From a checkpoint of a small mixture-of-experts model trained on Wikipedia.
Size: 13 layers, width 768, vocabulary 32623.
Experts: 96 SwiGLU neurons an expert, 6 picks a token, a sigmoid router, a shared expert of 576 neurons.
Training: 733M tokens, 7861 steps.
Below are experts of layer 8 (counted from 0) of a mixture-of-experts language model. Rows are named router (the router's row for the expert), gate (a neuron's input weights, with its number), up (a neuron's input weights, with its number), down (a neuron's output weights, with its number) and show model dimensions 480-575. Each number is 128 + 32 x the weight over its row's rms, rounded and kept within 0 to 255. Numbers have three digits each.
Before each expert's rows: "comes before" lists some tokens at least twice as common just after its tokens as in all text; "comes after" lists some tokens at least twice as common just before its tokens as in all text. This comes from a sample of Wikipedia text that the model never trained on. Tokens count by the router's weight.

# expert 37
comes before: "of ", "the ", "- ", "a ", "The ", "\""
comes after: "the ", "\n", "\n\n", ")", "==", "there "
router:140113106129144157082115138099043168108129099132168187136099173125156179119108061092101124158150100095137123140132170111162119103123130158170152088115119131121093146105129134118163133092150129168101089166107119132176118154071078119123160154107144087091118125149068101178175144170095149103
gate0:158121136130143120088064128139091149120122168148157218122099117107183152118132087131129162155120063185152135088161115108121117100126116150146106065125153105125110131122177099059099123156144152174179150157148092156103150164111098143179126133056118100216157101136150166104171086069106144113
up0:114168147085098116173136095074131136120112106134090133133125179132110133092058166167070105064139126128091107141091158129175148125126113135141104128067113145122146136132118180153119110153153130141051108065101125136076172105116121148110105157167096095093064183146164145122158155170186152190
down0:138189120091074113155126121115115178106122129092136086163152136151129108105123071133122107164124074145178148105135131149082096141139131048120079133083094119108091118150123098151145125085084149136181065105155115135091129185208106122173080148172087179126087164116123151160190145166165117157
gate1:103152147140228125200136156139150179160184135181139189136208107194127155158148148142113137157195101104108163164149104174161101160168075174189082143133127171191142114106109128092074176160168101141128094113148100126192116131172123076155141110090185154144090115142139132124155145142086184139
up1:123098109139094144109147163075137097118133119150114156151185121189136158127163146166165140197160072126114089133131155141148112169134069123167167072145135118127122075122155090145141134171152095109176119130059100107144168129109168123161108126069119103144172146127115093099079091061144087067
down1:122135108094052137118184140192138148121098121042097111089138132137102121176170138132125099137116151158158139155046132185136118173114149161120139142152130119121081081131125104114178141161178173100107060137167165137035122155143144152160140139192099113096107084117124194144192093095139140091
gate2:120113172159117131064182105116147114109109080122163108148049128100145203115079126162169095123152120111149123113121152126155169149101125119064179162155140148086106101072041094118175131116142116106101133079083116143093124105150064088161094147130093076113182127109132109110184060123108132139
up2:120145117119107176064077094158059154157119129117116132129159117185052083119105124145127126187137107163150100104161148063125119126140126063163171075174145119149098150154202078155118080082129133151117139148079209125098182064132130170132147054148168143134173128173149118128096181176129121143
down2:071128122076106151063112168155129170126202129150116097101107105163141158122147198104106066119151113174086104098159166119171141077158150133108152163113107107106144059124168166138132128090155125094102145127105190145135136055105158103107151132139166120139169132137048145157106109115147132094

# expert 38
comes before: "The ", "\n\n", "In ", "of ", "He ", "=="
comes after: ".", "the ", "in ", "of ", "on ", "at "
router:106171100135171131123142151164110073136170108153151163169171175111158153089121068111085099163113114138171066141133114155142116097140107142123113123116104135139126104157184160130177102133132113102137120105140138091169151113077154084187136109146163143096147109162080137194224096169201118133
gate1:139110145156143153126123157177157129045124108095127128118108133155171102098056151169086111143101131058190156074130096171181118130139148110167101090126076143142106090155152132155134151101124101154107138133096135137130130182126156144149154124110137198129126157217163173191121175155121132162
up1:126152132149122114114120116096156123058115154125181150170088132159167104122083116089117173139107138105127085096097105144083115147148159145143169093146144093157118138094143120162134110128084141143147122137178089110118124191132127137094188132144131127129121142143142131076111166062097184111
down1:107189107136159158099201104135131074073134089083192154166085131138174115114144115151148141158094145131130137061074120058120116150150051111100209148100089129148065130111129096144111090147099157131157121110096102113125078137142165128143125172101126150179106131089134093182098116184174094138
gate2:125165129149157146171155119170089071191157131125105129184173113052097159173075104159114123184160115158104080109127082139161136175148130128062100121106152125133087102112159185147137110152103096199091153070136116096108097128097155122106139164173127149143115133103117180154183175128081137084
up2:099169112124192148175149101107054076132085109118073182119114153060084135139129061118069140204131149149137081101079056104153174187139150132103134111107109129162086115071141126150165133104100050130095149114150102125115083115057089085157123144157140143141103138142074210137147153126158129131
down2:112143089112152093140167107171104106134069068146134116128065118114139098107170099065077106127129114157120091196145160106105142028158140090098134109103225141110116122131179105198166112122178098171112115133150144108088160139132101103180145165134148047164197156160149136123168153051097085105
gate3:118135124155154161112156161128023093175087096106140122107123071107167135096146053162151117198131122150155147135114130099137129122128054157136154121145190178090134130138127109148094097081156123121101061087094139136169067151135124138165126103153107131108113129108085124103194109094140128126
up3:177111103191158151086112169069073161160109053143088136113054102105154157134132103160159113166143095163205161138114109121159112115133020135117140166168164205115129123162132082104159144125124128143140133093086127106110126160131116114175129075070117193121175085097096088112141091147145081071
down3:156110116131146142122149131087081099149095124102137056151133131168192130180131107160160096103136132173092133144062111129148141089182113159139139147152155155103138160136118121071127141049116116124145129152118172144115173129170112077101159155184150158070108158127065135140134095146154155037

# expert 26
comes before: "| ", "201", "200", "202", "199", "198"
comes after: "| ", "|", "\n", "–", "In ", "201"
router:153080129147095152166110181139131134140134136127141116074162152072171169103151118146165055130109097091099137181051117119165141102162067161096200120171111150132127076078152112178159135095125153143067105126094132104123121175107156119224126112128089107146132070094135129216175204120142175129
gate0:145102101105098051133148131130080170128158086154163129159105127122121183113122112112133112133111132120097100201177132114160068137114101132191171170184133067186146126080129140168119122121119112126102145154162188152135108136144118163105083134149187115134159083136133157173135148121087126130
up0:176106093152111103151125132144135170140174100155111122133120125147091129102118124148129079100088091191099136116101111126175143119102137129141114185176106099146112066085158106170125099143105105132087112139151147127156144136119100182157115104108162124134170077118143153198145138100139088145
down0:143126101179120125158104145097150156093145088099166101116171193083130178154151164145167078147076130108082123131127153076129108166131074118111111115138135172136103160111126145099132160172131086206102136084141144118136086065093135203132082118146202182122104138107100088146103114165108134137
gate1:139065098181107113158096181091107061098152074138130142090176078136131071139212088161127115106111169090132129183078144152136109129054109126036117143157108191146111136104158124176089118077097163125122135142143118173088141128079180145106118145128124162103129142147124170152163131104146071136
up1:147149096065181184118176107130187147125129178146102111143092110128138231172111098125115170201124122151187189081147150162131179092101134049130153115077137128165091090172123035136108166176190149085159146179142137133125113163114141100138118140084050126117204090120087149135181163174150151107
down1:101111105165141124113135082088163100185132183117157102166151176114055161152155123112121062127114176139179109147105109130150075121113109079086118073107101118139078141170116115126176112124138131112138159084179154158164139118093125175125208136144145147102148077128168129114156152150180210168
gate2:136116162138162156143103116138106156148178059165170070009146132141161140158189211133076145156102145135151137166154149175113111159088163113135124114151099122173045152125150167154069075114130111104122154130134125130136117161142124112073118174161145151126155118147145160123121084134136122172
up2:148132163108094097109122154146111122120112123153111093077062135135169131080113108101118146129117086157180140108148137164139140192167161121080148097124143123092080122132154084163135104132109138145105142147139209128127123157147148129079080193176162098083129084180123194086148111114154156153
down2:138135077093144079128144096121110147116094119089058143160082149175120125097122077145072125115154139108182138128128139080101168160132111116101143138128150111104107119134145072178128067159071064160202118152118136139139156160121164139143079133170126178121137188156122109058123125180058152135

# expert 60
comes before: "–", ".", ",", "-", ":", "th "
comes after: "| ", "(", "\"", "; ", ": ", ","
router:165161118169110114142180145114082110091138076136141174129180084121138120111103112126112073147089101133163168155112114167173077134121160152181176161171090178195115127110084103161168116150115143234166094192144147088217111125143181126143113140151127146125172140167092150144153110124197156165
gate0:147153098101119114107201118110127067141149094138053127143133094168186155119084152122105167147086142105080104110118095126162161123119115151116149100122092117142146173069128121171125068146101071103148119119082149142144135127091118151150097076121121182141149085141091131099089150080126100158
up0:202156123082092129133099092132121076092185125133093117140127126123158124101129132141127131162113088064106148128109119161135137106105151163095151116126061108153124121102056111150114094169167110115136164155125132092165128105150065155116136110101087105187109108171166111078129129123097147153
down0:203126104075109181146136156108153053092115134186136134188107132143157156133098190145084151111107185055125114067132071082112140106113121103102126147171144189195150116150115081104110084127152093122158059114118065084176124137137123185151110124083076104130132140163169113123149126141135155177
gate1:097095141062141101087173154098139136128101059130149207116173098121110201174123059167143121129119143106123094114159173131126142154104105170137107093132089122162121143035125101105096085089124141189112121151123153070117112118099133096122122084105101157126140090153082180159131076150111115078
up1:174155145110075122193112165105178098155141137108136178107122086186097159183196174093050124078172140102119126095080108121101129103151114089149145115198149125113147160179098119149146102114090121120151069052144100153145107144119080072146152126099088165073150042120112147131149126101157134104
down1:174221166125165144111159143092120122096199133073141145144130150115109044090142144135123173116116087135120094080141150084060129100135044120120131111181118084125112078143120122101104103120144128076164181113154168105135109076076104137132102120171139134122138101126092154155085169128125074127
gate2:128165112146138089139089148131153181130073139138128137172098077090096114120124132090061106124135131143159145106114130149091173090151153146107103086139145178116131159141161127146171159127137117138123185087147167146120138131106157146125142144155048088117147137139126147116125168148142124119
up2:103113144069119102108150115121170122131131143122132115129097139157148162157096161071120116132176136178095115150149166100039136161200098147108149144132157201134110193148088152120116155158065117105145130125174106110179184200137117104210120099103153089140125135125103138175076108127068103124
down2:111145110096097072120149194125136100099157183130124149109119151143129121133130118140148185120108126138127114113124094124148074129106166078108144110077148164181105106147053175167121130106111182172113171153192103083093111106138086074130132137194113147122123135099116121121121152154142110154

# expert 13
comes before: "\n", "| ", "|", ".", ",", "- "
comes after: "| ", "|", "\n", " ", ": ", "; "
router:162097100188106140185134111148127142114118118149065165139139105133136116093108138137046103123075133118179123088126158130165112131148133172186149103108090167110122133128121183135145134091126143171149092127119083123129090108102107088114164077118078121094152105037131152107164106157109131096
gate0:149131077073150140153125085117147180134135128156100127167135132078176117132111108022090138109077148120117106149115078108149096146121097183149182136123133158123160120142146125009111146118155137084115138118122142129183150170102142128133103116131105088118097120122147114130137168167151189163
up0:097135068144125200117143133122123169127147113158162181077103092152099150110129107097126109135044101139145125099118070113137034160109113154109109064124133173128165126151103091089179068103103140085106122083134175112122176119113132109160090069122180102073154132088119080109177168120162177091
down0:162120135123150119120114115153135136105135089119124148062110143169126116053138066120108133124108136154143112110143136148093180145141181158120097142132058130152156157182127085132095133092124135131124131148097162142128111147034187123124144115144162078101079162111048116123089164139128127103
gate1:132124117133098103159136141138085123078086198089111097095159062095073173121125154087114100109146053127157166162110100151163115119150158081119166082122119124105137132159152123141120216077155143167148085158143111195127175139155187106163154127127075078084119106085139161061133107101136176176
up1:097097117133094065135145159139066110057100155140128103085163037131093169055108071105101102078115109121176142102136123183131126110155177069136129103113077101114158148197177167118114203109126119159160116166132136161144185082113140135141146092106050124127124155084110132092196166081192171168
down1:055090168165130181143089178143165137121162140148117134100088118046150161122126164120156126159196105072089084136089117126114107053106100119174140091151133121109081111148148128144147139141175087121146170130172133161101162096145131151068135161079143151103141157086215133105087139122091140107
gate2:147061092160166122083128077123134164181152140116119166106153108118185172124163137098161153161121127109126109084064135132122154141080116128121114129171202135183084108140150110166200160058136169152105132143118125111125147132100156102126151136116137181135106108117144135143153100146124097139
up2:137200153132097099131102142108138153103149118106127066183101125136085135114068100146119105068096137098112160196114135140124174063151145124147143143094113119106181211100127152113164086148142159135196129189164099148119103123169112114137134173159089169167082118105115103111182159056124215112
down2:082137093088100135172174112094142044125168157130174155102142185047156148137108095140163109119130101101137164129144113129058141129126165121148117090145154138171209192108198125167126070116130114102097162136129102151107078151102128138152131152156103131092174160214125124171093147132130140197